From a checkpoint of a small mixture-of-experts model trained on Wikipedia.
Experts: 64 experts in each of 8 layers, 96 GELU neurons an expert, 4 picks a token, a softmax router.
Below are experts of layer 5 (counted from 0) of a mixture-of-experts language model. Rows are named router (the router's row for the expert), up (a neuron's input weights, with its number) and show model dimensions 0-223. Each number is 200 + 40 x the weight over its row's rms, rounded and kept within 0 to 999.
After each expert's rows: a language model's description of what the expert responds to; "gets" lists some tokens that make up at least twice as much of what it gets as of all text. This comes from a sample of Wikipedia text that the model never trained on. Tokens count by the router's weight.

# expert 32
router,172,201,248,265,163,270,223,262,210,200,224,239,255,177,288,208,225,148,258,154,196,167,201,259,212,166,175,135,255,218,195,178,222,215,215,231,235,250,215,228,281,64,253,178,201,208,197,225,146,154,203,181,179,223,177,168,245,163,223,138,181,256,142,242,104,183,153,236,203,226,215,239,187,218,224,128,169,147,176,185,218,200,196,132,184,192,220,202,191,249,192,149,194,182,155,206,224,237,180,242,210,212,276,249,229,208,151,251,177,215,234,221,163,248,232,257,205,163,220,240,206,249,175,266,209,158,237,251,203,164,250,187,220,224,209,194,222,186,164,221,215,110,240,134,194,134,122,138,255,247,264,103,178,261,207,196,151,188,175,243,162,174,182,218,251,173,184,96,192,213,136,211,210,226,192,218,186,162,254,221,124,194,190,211,202,241,230,197,276,249,261,205,181,298,165,222,271,220,225,180,211,194,243,220,174,287,182,188,172,218,236,184,184,149,166,219,189,164,216,249,146,182,244,225
up0,226,214,158,281,193,204,184,177,200,222,139,214,171,206,177,164,246,252,242,179,206,173,118,200,121,233,200,178,208,180,275,206,182,173,215,150,166,206,272,217,193,255,236,201,250,226,263,144,173,194,212,207,167,160,218,218,204,178,196,190,186,242,120,141,232,113,210,214,145,216,277,163,254,127,226,246,224,251,114,188,216,261,143,157,196,254,156,227,157,155,162,212,156,178,169,196,213,196,281,299,272,193,209,220,217,196,195,257,110,200,226,220,201,217,158,144,142,174,117,238,138,215,228,243,259,180,169,274,193,178,175,129,252,119,214,234,170,201,255,198,183,283,167,150,144,238,139,194,229,210,177,215,211,212,185,210,147,158,132,125,201,194,147,240,221,258,113,246,178,208,209,210,200,138,198,106,154,272,199,218,209,201,238,210,159,220,190,163,223,207,201,216,128,238,229,153,189,213,193,200,167,184,181,160,199,121,163,189,232,208,183,124,203,214,179,196,215,169,214,245,236,221,174,197
It responds to: Prepositions, mostly of. Prepositions after a noun, above all of in institution names (Board of, Council of), also for, in, from, against.
gets: " of", " for", " in", " to", " on", " at"

# expert 50
router,193,236,151,187,254,173,222,174,210,130,213,215,192,172,221,220,196,172,115,165,155,229,252,224,133,313,249,207,225,245,169,195,235,200,290,206,204,177,289,177,198,123,139,225,202,217,248,218,280,225,215,254,180,228,151,245,158,154,211,193,200,146,205,237,163,233,200,204,197,119,201,188,149,221,228,269,217,152,183,168,201,194,224,223,211,178,154,243,267,182,255,174,181,212,228,222,232,253,157,250,228,252,218,161,105,214,200,184,216,109,202,159,167,120,241,269,187,185,161,238,213,281,273,189,250,160,214,138,162,273,212,125,253,238,184,242,228,189,153,195,231,149,211,213,231,198,201,196,163,192,137,172,187,176,206,200,243,168,233,232,171,241,154,100,252,177,210,204,177,175,175,193,215,240,182,224,212,214,265,185,228,257,202,173,216,227,200,170,115,198,169,241,243,187,251,187,249,190,197,208,236,265,193,187,249,178,101,142,227,187,216,142,239,227,194,214,238,225,184,218,124,215,99,157
up4,227,273,183,178,217,170,286,177,202,221,210,158,195,173,220,147,223,266,224,198,217,154,220,251,246,233,214,165,233,172,182,202,238,177,199,108,158,189,158,183,228,145,162,218,139,190,188,189,234,176,223,220,135,186,195,184,143,250,148,204,216,149,198,182,223,145,295,149,196,183,158,250,169,249,295,254,184,203,238,161,134,198,154,163,224,168,196,157,187,225,215,179,210,193,208,222,204,198,289,291,167,252,240,122,139,163,241,262,178,160,169,218,113,138,198,138,170,183,287,226,185,254,146,154,209,182,187,190,231,273,144,174,239,203,179,99,118,210,210,192,239,201,272,204,172,184,292,195,197,181,218,237,224,232,241,197,194,206,212,224,156,179,255,186,269,257,235,222,210,136,230,211,178,184,204,243,192,170,244,229,176,144,143,174,166,153,176,164,226,158,230,167,188,174,226,201,239,211,191,213,239,238,183,150,147,180,152,248,118,296,237,210,224,243,185,265,172,187,200,161,185,154,250,265
It responds to: Foreign name letters. Single letters and short pieces like z, k, ko, q, a, i inside non-English names and words, such as Finnish, Polish, Japanese.
gets: "z", "k", "i", "u", "a", "ko"

# expert 33
router,198,236,161,174,220,152,184,283,144,207,205,190,221,182,233,199,224,221,260,214,206,252,212,300,178,189,185,147,241,213,198,244,179,110,149,231,207,263,167,231,299,174,240,228,216,175,218,283,133,249,177,219,153,300,176,212,231,218,250,185,215,214,157,160,122,141,220,229,168,241,185,177,134,128,251,151,207,233,185,184,236,239,249,125,170,262,218,178,186,104,155,231,197,219,177,221,176,250,216,142,202,207,251,226,160,207,168,180,224,209,263,220,209,207,200,226,211,148,205,227,166,161,187,196,185,186,271,251,256,238,213,201,180,144,275,177,207,201,119,161,201,172,221,188,143,153,141,116,185,199,149,155,163,142,179,190,171,204,242,226,197,165,179,265,269,166,161,155,184,234,138,207,283,261,205,165,153,208,216,164,178,189,172,221,184,241,204,282,218,159,212,195,146,208,102,189,184,162,193,237,173,200,168,199,260,156,225,194,186,150,196,190,156,137,215,284,150,140,169,162,174,182,214,167
up0,250,166,198,152,260,194,169,265,181,169,262,236,204,147,197,251,222,154,118,234,136,233,170,187,223,190,184,172,146,221,233,179,83,175,177,159,187,146,159,239,142,204,187,190,207,200,258,157,238,241,141,283,215,221,171,180,234,231,189,232,186,276,154,271,170,192,220,142,176,252,139,176,250,133,168,206,108,188,151,229,337,224,228,203,175,193,205,257,184,200,213,193,199,200,253,189,227,200,211,212,251,190,228,173,156,223,239,206,194,128,245,263,199,207,144,157,210,189,214,161,133,225,169,113,215,238,209,228,231,257,222,224,225,191,126,158,260,166,232,248,187,268,218,218,151,215,272,227,250,210,197,160,209,185,213,176,188,208,212,199,218,193,214,220,242,169,159,227,182,279,204,188,208,144,247,108,185,148,232,158,163,161,216,240,131,259,154,260,157,154,266,234,180,198,147,148,211,166,175,158,156,215,287,190,207,167,174,257,253,219,253,140,148,195,195,172,185,193,169,182,175,206,219,192
It responds to: Prepositions of time, place. Prepositions and time connectives, mostly in, plus on, from, after, during, under, between, often opening a phrase like late in the season.
gets: " in", " In", " on", "In", " to", " from"

# expert 21
router,203,156,205,228,250,242,98,136,293,192,271,187,194,168,234,226,179,232,244,228,220,176,195,263,175,176,187,191,102,163,235,194,201,176,309,233,214,177,194,237,249,230,183,177,234,158,245,197,228,122,185,179,193,198,262,123,163,188,180,142,260,104,219,187,198,186,243,123,212,262,235,169,182,147,181,233,180,202,280,230,244,167,126,179,192,128,166,229,264,178,185,169,188,224,245,201,222,148,131,228,231,225,196,236,166,178,91,191,176,227,247,272,214,211,217,253,186,210,184,225,205,211,208,233,148,182,249,226,159,220,190,187,222,235,155,226,246,201,148,245,267,231,205,233,209,204,220,175,212,179,184,190,210,220,296,125,143,193,196,231,231,202,230,213,214,149,214,234,244,154,210,237,165,188,165,161,167,220,190,206,201,183,220,145,131,190,150,254,289,181,139,227,237,180,195,244,241,235,228,181,183,182,174,237,134,209,232,248,212,194,230,198,170,100,125,227,235,135,225,248,169,255,166,145
up0,230,177,217,208,201,240,166,228,257,148,198,163,163,207,191,134,252,165,234,237,227,199,151,146,191,190,210,216,137,233,229,193,177,161,194,166,234,159,185,177,185,147,198,211,257,225,223,163,234,150,139,300,248,267,156,208,163,288,165,196,213,244,162,220,210,152,127,197,241,154,221,186,163,177,227,199,272,242,132,132,230,239,156,287,248,176,144,205,232,203,241,196,204,204,261,174,218,209,169,121,240,245,247,207,156,111,196,264,221,207,212,262,214,233,207,186,202,168,166,208,158,148,251,181,237,255,251,269,147,210,213,169,198,193,136,221,226,180,214,105,248,200,103,207,176,206,190,227,232,168,184,215,252,175,125,220,247,190,123,169,191,206,225,176,244,173,239,267,144,221,171,205,244,204,166,136,212,159,286,245,201,244,225,226,241,219,209,227,188,165,191,172,181,126,229,173,209,167,213,183,220,190,113,340,192,203,174,235,234,186,232,128,240,216,202,246,190,218,217,157,225,248,201,134
It responds to: Units and quantity parts. Units and figures after a number, such as %, km, miles, ft, million, and trailing digits like 000 in tables and statistics.
gets: "%", " m", " km", " a", "0", " ft"

# expert 13
router,211,263,242,121,240,218,168,206,225,161,229,270,189,214,158,184,192,145,223,194,207,239,254,171,150,172,206,230,208,181,156,215,257,226,236,158,208,212,257,179,236,251,212,170,175,129,152,223,165,235,246,195,221,143,274,201,267,234,231,220,199,133,222,229,152,191,177,228,241,151,150,130,213,166,221,231,168,212,170,265,187,200,223,211,226,231,179,202,166,251,195,170,160,241,247,278,201,227,146,149,116,143,223,243,221,232,179,192,205,186,188,223,123,190,189,192,196,151,156,251,211,146,235,192,199,264,256,176,226,240,224,191,154,197,248,122,235,248,213,226,100,238,181,203,218,162,136,154,191,230,154,145,196,155,221,245,181,274,102,203,158,226,203,263,187,221,225,298,226,235,139,173,275,231,276,202,250,195,209,133,245,261,225,214,182,266,218,159,258,171,191,227,237,182,238,237,185,153,176,157,135,273,129,210,209,170,100,192,208,218,202,203,230,241,153,211,192,281,171,242,207,195,172,172
up1,199,154,208,217,124,262,220,123,230,228,199,179,162,212,166,164,156,229,235,249,205,198,229,73,198,266,157,151,103,192,115,267,194,233,180,151,187,192,166,169,223,148,195,278,291,183,206,213,275,225,202,201,236,191,256,172,173,187,253,215,260,243,199,227,177,157,181,236,176,243,145,149,192,193,160,252,132,165,264,272,225,204,201,167,190,301,256,231,158,166,182,180,153,169,262,253,167,220,199,217,155,203,188,185,261,220,126,187,228,158,164,208,204,191,185,221,255,240,197,228,235,165,134,213,243,182,227,199,241,191,217,216,207,184,175,201,199,202,242,220,194,211,263,198,179,154,263,179,249,250,184,210,147,276,174,211,174,216,190,206,140,231,200,195,175,232,160,164,244,151,157,194,295,285,214,219,244,226,239,230,167,246,237,218,197,235,253,253,233,200,268,214,205,143,182,251,139,198,174,159,123,240,236,200,155,180,224,207,190,200,204,122,145,165,250,212,175,275,200,142,252,165,183,159
It responds to: Had/has and name fragments. The auxiliaries had, has, have, plus short mid-word pieces inside foreign names and words, like ame, que, sha in Rajasthan or Keshа.
gets: " had", " has", " have", "ur", "que", "ame"

# expert 57
router,178,177,218,219,200,223,265,198,194,284,192,126,181,123,214,107,176,182,246,152,270,195,282,189,290,130,241,220,177,173,193,243,273,178,266,217,219,126,115,226,250,177,187,163,155,132,202,200,226,116,155,179,135,226,160,185,248,257,161,212,105,251,225,237,185,150,169,232,233,186,212,188,237,212,235,195,127,236,211,207,272,172,180,236,236,164,208,248,195,100,166,188,112,182,263,169,172,197,191,170,191,185,181,248,205,220,238,144,218,198,180,204,209,208,141,244,170,253,213,236,200,158,225,169,148,229,223,227,152,224,152,255,247,169,229,177,192,175,179,188,202,192,132,214,216,135,257,182,179,205,234,164,211,203,229,229,176,225,209,231,163,211,218,110,153,168,204,204,242,147,200,215,191,231,196,168,137,235,242,195,144,213,149,272,216,222,181,167,168,192,113,206,232,227,228,166,163,219,240,210,232,266,147,207,227,207,269,226,172,175,208,253,195,267,259,150,165,201,133,196,202,233,244,277
up0,217,140,202,162,186,202,246,179,143,180,202,229,139,222,219,185,135,183,216,155,132,230,216,172,238,143,131,173,215,251,208,217,147,191,238,247,213,150,186,246,211,212,181,220,194,215,262,180,233,240,170,194,220,269,154,222,164,252,160,175,242,241,169,234,178,217,226,155,251,223,214,218,174,172,187,202,198,190,277,170,247,197,177,234,176,196,186,271,121,166,98,147,184,158,247,214,203,176,191,241,188,213,209,232,198,160,237,275,292,239,209,149,187,167,239,184,191,115,223,184,157,244,155,192,252,208,216,118,211,213,189,175,216,224,113,163,235,229,239,185,231,188,231,205,165,177,211,182,125,177,212,193,74,260,210,235,189,172,212,241,129,121,161,143,199,234,170,231,168,256,213,156,289,171,160,221,131,266,221,170,177,186,228,245,235,170,236,101,163,147,200,187,221,158,127,190,222,237,131,146,279,252,258,165,269,209,216,150,238,186,244,205,242,197,147,155,186,221,186,191,238,234,205,142
It responds to: Quote marks, currency, initials. Opening quotation marks before quoted phrases or titles, currency signs like £ and $, and single capital letters beginning names or abbreviations.
gets: " \"", "\"", " $", " N", " M", " P"

# expert 41
router,127,197,126,171,187,182,272,139,172,235,183,165,167,125,147,163,215,262,171,254,217,128,159,182,221,200,206,208,216,228,267,244,211,286,231,233,258,151,176,221,224,234,300,132,203,162,227,261,222,254,178,200,162,200,155,163,136,207,187,166,202,156,232,197,173,239,221,186,232,171,175,176,213,230,212,179,154,140,191,224,256,146,125,228,195,160,113,201,205,139,234,226,220,274,229,209,192,214,205,233,119,237,207,168,212,199,222,241,181,192,239,170,183,204,140,214,229,272,256,196,193,167,154,259,206,192,227,229,178,181,165,186,151,160,139,266,230,271,159,212,203,101,194,212,227,263,204,192,243,191,230,227,223,259,203,188,261,233,194,237,189,261,215,171,268,214,188,194,219,194,197,181,246,190,227,260,221,239,99,220,240,245,137,140,258,156,161,192,173,161,152,283,248,239,229,190,239,280,178,199,232,245,216,218,154,206,210,133,215,180,216,166,245,162,206,253,134,274,219,216,179,131,221,190
up4,241,218,185,206,169,151,301,197,172,197,227,226,217,185,160,126,206,136,189,268,239,241,213,201,206,195,203,220,195,207,171,238,182,262,180,109,265,181,148,204,151,147,176,218,200,178,159,230,234,195,194,207,243,174,178,213,164,166,128,176,213,190,198,174,269,194,155,82,190,285,204,224,161,199,208,177,143,196,225,111,202,197,254,249,250,213,190,190,238,183,168,174,138,268,254,187,172,138,224,256,193,263,204,195,139,173,227,236,200,186,181,220,231,262,171,227,108,223,211,83,222,135,209,257,209,242,203,227,271,242,199,173,228,187,186,215,208,217,268,175,295,142,295,224,175,156,162,228,229,136,191,208,239,283,187,213,263,271,257,149,205,253,133,256,181,228,177,195,180,188,249,184,274,192,174,223,199,168,201,166,210,133,217,207,191,193,226,232,210,257,174,166,189,165,203,240,171,170,244,208,279,263,140,219,204,239,137,162,188,195,214,176,215,187,219,162,205,205,182,137,192,118,190,231
It responds to: Sports table codes. Country codes, positions and numbers in sports and results tables, such as USA, BRA, SUI, MF, DF, FW.
gets: " USA", "L", "U", "N", "R", "B"

# expert 9
router,280,200,193,105,224,149,277,205,191,218,239,193,256,145,208,192,224,160,127,190,158,160,153,237,213,220,255,107,198,175,215,215,166,174,170,201,164,243,174,189,151,219,111,200,209,212,231,197,153,219,154,191,217,200,257,248,197,169,241,248,174,244,165,152,194,139,199,136,178,149,83,170,298,166,198,174,207,226,212,211,190,182,219,269,188,183,106,138,259,224,212,258,259,263,207,276,217,240,126,215,210,158,202,81,188,245,195,196,188,157,223,176,172,184,187,252,228,246,220,180,161,202,221,151,202,222,141,257,241,194,200,174,194,173,266,214,165,162,179,178,229,153,161,222,218,150,161,172,231,134,164,199,258,211,192,162,195,241,186,187,276,212,172,222,167,167,236,210,210,155,221,174,170,223,229,201,236,163,209,225,205,219,214,238,196,155,201,165,310,192,196,193,206,153,154,199,130,242,193,215,218,231,168,184,165,183,324,226,244,175,240,126,208,150,205,222,146,187,195,247,196,284,250,213
up0,249,164,244,237,248,258,229,130,164,172,138,264,246,193,208,199,178,181,122,109,172,295,122,227,175,186,198,251,162,225,204,209,172,230,282,199,204,166,245,159,213,221,217,235,160,193,260,200,231,211,150,212,146,219,157,251,240,240,164,189,163,207,173,216,214,169,261,215,223,230,212,228,183,166,271,239,201,210,204,184,205,195,215,226,182,187,171,160,114,147,179,156,127,175,252,265,258,222,279,170,188,218,200,175,206,157,150,213,215,158,222,162,207,262,166,107,202,218,139,200,216,145,175,201,260,230,178,212,191,209,181,227,193,187,238,175,157,188,157,256,193,164,182,174,176,122,217,227,202,248,132,217,201,218,153,213,157,158,103,201,182,206,160,203,169,267,163,214,181,241,261,154,251,195,291,112,225,157,215,201,166,238,266,237,127,199,229,128,295,139,222,144,247,186,128,231,182,159,200,220,221,184,161,248,211,181,257,224,218,226,226,182,246,142,205,227,291,233,198,159,182,203,173,175
It responds to: Clause connectives, relatives. Words opening a new clause after a comma or period, such as that, which, who, but, this, also, when, where.
gets: " that", " which", " who", " but", ",", " it"

# expert 54
router,182,221,265,184,241,246,171,222,182,239,194,107,147,223,250,211,171,185,276,210,251,240,138,155,186,193,199,199,216,188,184,180,145,165,222,193,177,165,270,234,213,239,186,215,183,217,136,150,316,186,136,153,174,236,251,143,268,187,152,173,152,228,139,174,113,221,174,214,201,290,153,210,230,185,177,179,251,211,233,289,167,236,139,194,146,238,214,231,157,332,190,212,232,125,263,243,206,159,236,132,164,164,202,170,163,203,222,161,263,247,177,214,215,121,136,237,226,231,215,215,156,233,145,160,152,218,247,243,150,182,207,228,168,205,186,231,213,160,163,232,163,204,172,154,160,202,168,174,147,176,243,233,228,200,221,254,134,238,171,156,203,161,222,191,265,150,157,191,174,184,191,246,245,239,192,210,230,185,134,252,189,185,298,199,196,161,242,246,179,224,221,183,126,189,143,180,273,228,175,154,137,209,190,142,166,188,223,221,236,232,211,207,205,247,226,210,237,177,191,204,167,240,260,170
up1,225,140,260,200,257,280,202,264,167,162,234,200,193,190,168,207,211,212,150,180,250,281,214,169,216,256,157,228,215,142,152,238,285,163,210,203,111,281,148,254,154,211,232,168,194,271,158,256,183,251,166,233,195,291,202,230,261,130,220,295,259,204,211,211,239,183,169,244,166,220,222,161,193,195,200,120,166,218,148,228,164,142,140,294,169,249,235,215,165,209,240,171,125,223,156,188,181,140,222,251,194,235,190,169,214,200,257,177,203,194,219,146,199,230,208,240,172,239,175,147,194,225,219,165,218,196,185,92,250,188,196,211,299,248,192,236,177,225,226,212,190,235,201,143,165,230,245,149,163,206,167,206,210,162,207,222,163,198,249,213,134,242,210,218,186,167,139,236,238,240,180,281,166,205,196,161,222,118,176,229,213,163,203,232,263,212,226,206,246,203,137,158,160,104,195,244,177,246,199,258,182,195,196,153,223,196,230,168,153,204,173,241,208,187,182,195,239,160,224,241,161,289,241,181
It responds to: Row-ending table pipes. Pipe characters that close a table cell or row, often after a name, number, or rating, before a line break.
gets: " |", "|", " Christ"

# expert 16
router,246,169,193,209,200,215,176,179,257,123,243,152,183,252,205,139,117,121,180,186,220,196,203,175,258,203,179,161,165,216,250,158,275,153,183,183,143,237,183,208,191,283,246,184,195,158,236,190,191,125,167,174,255,191,216,193,202,239,183,240,186,246,164,179,176,279,200,143,208,222,243,206,195,148,213,95,152,181,196,150,191,221,138,221,188,145,235,178,173,172,262,258,157,260,181,170,226,161,176,210,221,168,208,272,149,233,188,160,207,179,160,112,259,224,213,261,177,231,144,290,92,164,223,173,179,122,202,182,178,209,247,282,255,253,212,172,161,247,279,213,186,251,188,201,213,153,201,147,242,169,166,219,211,153,219,233,251,177,166,222,194,240,234,189,246,156,193,249,180,278,252,260,197,177,155,173,153,199,178,203,114,97,235,217,235,218,175,236,177,186,200,224,206,148,203,222,177,171,184,182,208,204,261,277,165,229,178,190,217,174,160,210,133,195,256,279,240,148,205,213,189,195,203,234
up0,229,179,210,182,272,214,200,202,217,178,195,189,177,145,252,187,248,165,180,125,158,235,248,157,163,153,175,213,174,200,260,149,170,136,227,237,243,117,195,232,161,237,205,246,143,153,196,205,227,194,192,221,180,176,134,220,196,226,97,235,197,254,203,159,291,200,174,155,229,101,262,145,230,183,211,162,139,195,163,215,241,269,249,106,212,261,230,217,176,215,225,212,211,197,220,236,245,282,213,189,304,179,205,125,216,233,247,190,245,216,232,170,218,180,201,134,192,169,172,166,162,178,187,231,217,274,213,141,186,186,233,205,235,245,203,194,141,191,186,169,177,163,207,197,220,177,177,178,155,184,145,211,175,130,198,256,155,205,166,250,247,307,274,228,132,241,220,152,145,229,217,267,245,150,195,99,226,222,159,174,234,241,213,227,198,182,246,143,278,146,206,241,247,137,161,105,187,204,175,223,205,169,239,188,228,170,216,225,264,213,207,192,208,221,225,235,239,250,204,151,233,188,224,204
It responds to: Numbers, centuries, dates. Number tokens in years, dates, coordinates and measurements, plus century words, such as 18 in 1883, 13th century, 185.
gets: " 18", " 17", " 0", " •", " 14", "18"

# expert 42
router,224,219,224,218,207,182,226,155,185,195,230,197,213,193,208,175,286,189,245,221,195,225,173,127,174,228,201,217,220,95,189,206,210,203,210,183,170,279,231,163,282,181,197,162,219,237,116,189,209,139,170,197,240,172,183,199,189,191,213,226,177,187,275,205,204,309,198,255,280,119,166,265,150,196,148,245,275,263,223,260,150,162,157,121,159,161,273,189,195,165,145,152,191,152,229,228,160,216,231,192,208,146,214,190,145,185,171,159,190,200,245,229,176,161,186,241,179,237,282,159,174,222,166,170,187,252,175,267,210,273,284,231,159,247,221,253,188,172,254,234,265,176,161,207,164,126,190,219,203,261,211,198,202,194,143,209,186,215,242,147,148,188,181,213,126,245,202,209,180,192,200,283,126,177,181,183,200,266,156,127,229,151,161,252,205,188,202,223,210,200,257,211,255,280,214,180,220,165,225,189,217,182,231,209,157,234,179,159,103,190,204,216,269,137,248,204,269,191,166,164,205,146,144,229
up4,239,234,196,171,198,213,180,175,204,219,173,221,206,143,226,210,173,218,198,202,245,216,184,130,204,269,198,179,205,217,188,206,190,184,221,166,184,207,218,160,262,137,217,211,263,184,127,200,209,265,317,245,262,224,158,256,132,193,228,245,306,171,248,235,183,241,317,150,188,231,226,193,147,213,183,113,168,176,158,210,164,170,93,242,207,193,225,164,134,162,192,205,227,231,151,228,199,166,170,242,174,241,186,103,286,161,243,247,215,204,202,215,145,260,134,197,269,234,223,205,189,95,193,180,222,194,187,195,208,206,166,224,243,222,189,204,205,206,244,202,183,295,230,223,223,196,165,187,166,162,198,207,217,172,199,163,161,250,229,208,139,265,153,201,153,225,169,242,162,159,163,170,181,215,255,237,247,188,220,207,175,136,178,204,168,210,280,203,203,257,163,270,134,115,236,235,112,169,189,211,172,239,225,162,164,169,242,187,151,227,220,209,215,161,154,158,118,279,222,192,211,166,215,148
It responds to: Table row starts. Pipes and dashes that open table rows or build the |---| separator lines in Markdown-style tables, plus double spaces in empty cells.
gets: "|", "-", "  ", " |", " mo", " is"

# expert 34
router,173,239,195,213,209,206,174,215,170,255,268,204,185,172,171,187,170,160,168,212,164,240,148,191,262,224,119,160,237,197,153,222,162,197,250,156,172,217,266,152,184,156,233,171,187,215,258,227,214,198,218,144,243,162,256,212,236,238,199,104,83,179,193,219,244,185,165,243,232,146,81,250,191,166,208,181,221,181,234,221,120,182,261,280,127,167,141,219,280,218,271,267,266,224,209,154,137,221,195,244,202,158,138,225,248,217,160,143,218,159,216,112,231,164,216,203,171,254,225,153,217,235,264,212,215,235,137,208,215,234,193,194,216,183,207,217,222,184,168,203,219,224,195,227,248,179,167,170,194,232,234,244,189,169,162,207,160,300,143,186,230,282,265,185,122,182,230,264,176,164,228,210,159,196,228,211,168,209,189,230,178,172,107,215,119,203,264,171,209,241,239,200,210,229,157,155,249,242,203,234,211,250,220,124,159,231,208,236,271,208,219,164,231,191,192,228,135,176,195,243,173,195,157,202
up0,211,313,166,157,252,194,287,254,183,287,254,198,235,195,184,219,213,157,134,180,184,219,155,153,199,140,204,205,240,102,187,152,138,168,243,157,225,203,203,199,228,218,134,200,206,204,232,221,179,181,115,192,271,154,129,220,219,212,140,153,170,216,234,219,169,165,195,182,165,184,192,178,184,252,217,105,169,202,112,237,235,254,196,231,280,190,187,195,222,231,278,177,252,114,227,249,233,226,281,162,230,190,205,149,230,243,174,279,220,239,204,176,174,202,191,195,86,193,225,175,145,202,263,149,188,179,196,205,216,181,174,193,224,209,214,272,165,186,181,167,160,199,187,196,142,233,178,167,170,207,204,215,238,160,229,200,134,230,93,215,224,174,202,234,178,230,176,195,186,176,229,197,273,125,236,163,306,196,223,155,204,184,190,179,204,220,188,142,245,182,279,193,226,180,198,212,258,209,131,215,211,274,165,185,191,191,269,216,218,178,202,128,164,193,179,171,183,289,192,187,210,167,248,241
It responds to: Commas and clause links. Commas closing a phrase or grouping digits, plus linking verbs and conjunctions such as is, was, which, but.
gets: ",", " is", ";", " are", " was", " were"

# expert 6
router,237,181,180,208,119,129,194,150,171,141,213,197,265,158,173,202,201,296,247,200,220,154,214,285,221,195,147,181,234,237,220,210,199,189,138,177,252,192,204,200,206,234,229,229,216,199,113,290,84,235,172,208,131,220,176,233,216,173,232,210,228,214,157,107,179,211,204,198,226,157,294,120,190,163,222,196,159,196,203,196,216,162,223,192,186,218,214,235,160,209,177,185,180,200,183,239,151,189,260,213,252,237,233,202,267,271,183,207,205,246,215,233,202,135,208,203,223,136,223,220,209,187,209,189,235,84,180,267,268,216,217,236,245,164,181,215,176,233,302,170,229,262,212,204,231,212,149,118,233,235,174,180,156,253,127,161,202,146,218,241,239,138,183,243,231,239,189,174,215,239,196,177,176,214,141,180,143,154,265,156,142,188,263,224,85,140,253,174,229,191,183,254,219,194,136,283,183,203,211,205,194,235,208,203,191,218,195,151,181,263,217,227,191,176,188,196,155,185,214,231,160,176,225,283
up0,243,199,240,217,189,223,159,196,150,169,245,228,146,232,251,194,176,232,176,240,117,208,281,233,205,181,201,151,270,203,240,182,146,249,170,166,183,192,206,228,170,298,180,156,160,171,241,248,258,216,189,190,157,212,155,195,207,202,181,171,201,200,171,181,186,149,141,185,214,224,201,155,171,256,73,164,229,274,182,263,260,136,184,176,210,196,137,256,187,202,262,203,173,143,270,182,259,214,132,210,148,250,209,189,207,232,176,197,128,238,182,224,233,207,218,177,160,183,151,239,156,242,192,172,228,231,224,168,223,256,178,184,242,202,190,199,209,175,178,150,104,190,175,236,205,304,171,212,158,225,156,226,179,226,222,233,168,148,216,207,270,170,159,177,144,155,102,277,210,205,174,252,205,190,199,161,248,202,218,186,177,230,233,213,243,193,155,126,229,233,274,201,204,184,157,202,141,211,257,115,177,187,256,199,189,223,218,197,220,271,273,190,290,196,243,178,252,155,215,254,226,128,267,149
It responds to: Relational prepositions. Prepositions linking a verb or noun to a following phrase, especially by after founded/rebuilt, also with, including, against, such as.
gets: " by", " with", " to", " of", " as", " at"

# expert 15
router,129,268,225,288,182,206,183,216,273,182,132,180,175,255,243,185,255,175,176,160,177,239,173,182,312,243,243,156,160,238,217,180,205,180,193,198,186,176,290,218,257,223,199,128,190,159,254,179,195,160,290,150,208,239,209,213,146,197,151,182,168,217,245,247,117,202,185,191,187,147,187,162,195,164,145,218,209,182,256,220,238,201,204,218,164,228,231,182,210,203,226,106,241,195,178,127,202,162,171,183,173,185,247,233,188,157,205,172,142,220,191,219,179,117,209,243,242,271,202,264,193,219,174,185,242,180,155,222,172,189,194,209,252,245,250,114,249,173,227,255,230,279,236,242,114,154,224,220,168,184,226,170,240,178,183,227,186,176,185,203,220,187,183,204,261,168,143,201,211,189,258,237,165,243,145,243,172,215,181,291,192,215,217,161,253,207,147,216,265,120,221,170,225,199,172,194,188,194,177,206,128,169,156,206,118,197,192,259,280,184,184,227,239,186,225,284,194,137,256,265,142,211,130,164
up0,239,263,206,181,210,265,174,131,218,208,127,223,137,190,241,184,153,224,208,176,185,269,240,171,165,152,241,174,203,177,206,225,184,169,146,145,238,185,206,217,232,205,184,180,222,215,192,153,229,237,201,228,212,197,160,231,182,234,164,207,199,179,197,213,184,76,236,203,213,162,194,204,211,225,175,156,149,238,124,133,170,176,243,173,166,206,110,266,226,168,258,163,226,216,215,262,206,324,245,219,198,180,237,223,233,225,216,211,197,199,213,226,202,190,165,110,194,182,201,238,165,241,194,179,180,138,235,205,306,184,125,156,233,164,187,191,160,176,151,160,252,251,148,270,211,264,132,172,201,208,210,218,213,195,178,237,147,250,130,201,168,128,237,220,193,251,127,163,165,238,167,169,156,195,234,182,223,294,266,179,182,198,221,211,191,248,162,179,225,192,191,116,192,125,224,235,101,198,224,178,278,159,212,257,186,221,147,264,248,212,267,178,184,193,212,150,243,296,223,212,265,228,195,177
It responds to: Small counts and numerals. Cardinal numbers as words or digits, mostly one to thirteen, in prose counts and table cells, e.g. six minutes, two-story, | 24 |.
gets: " 1", " 3", " 2", " two", " 4", " 6"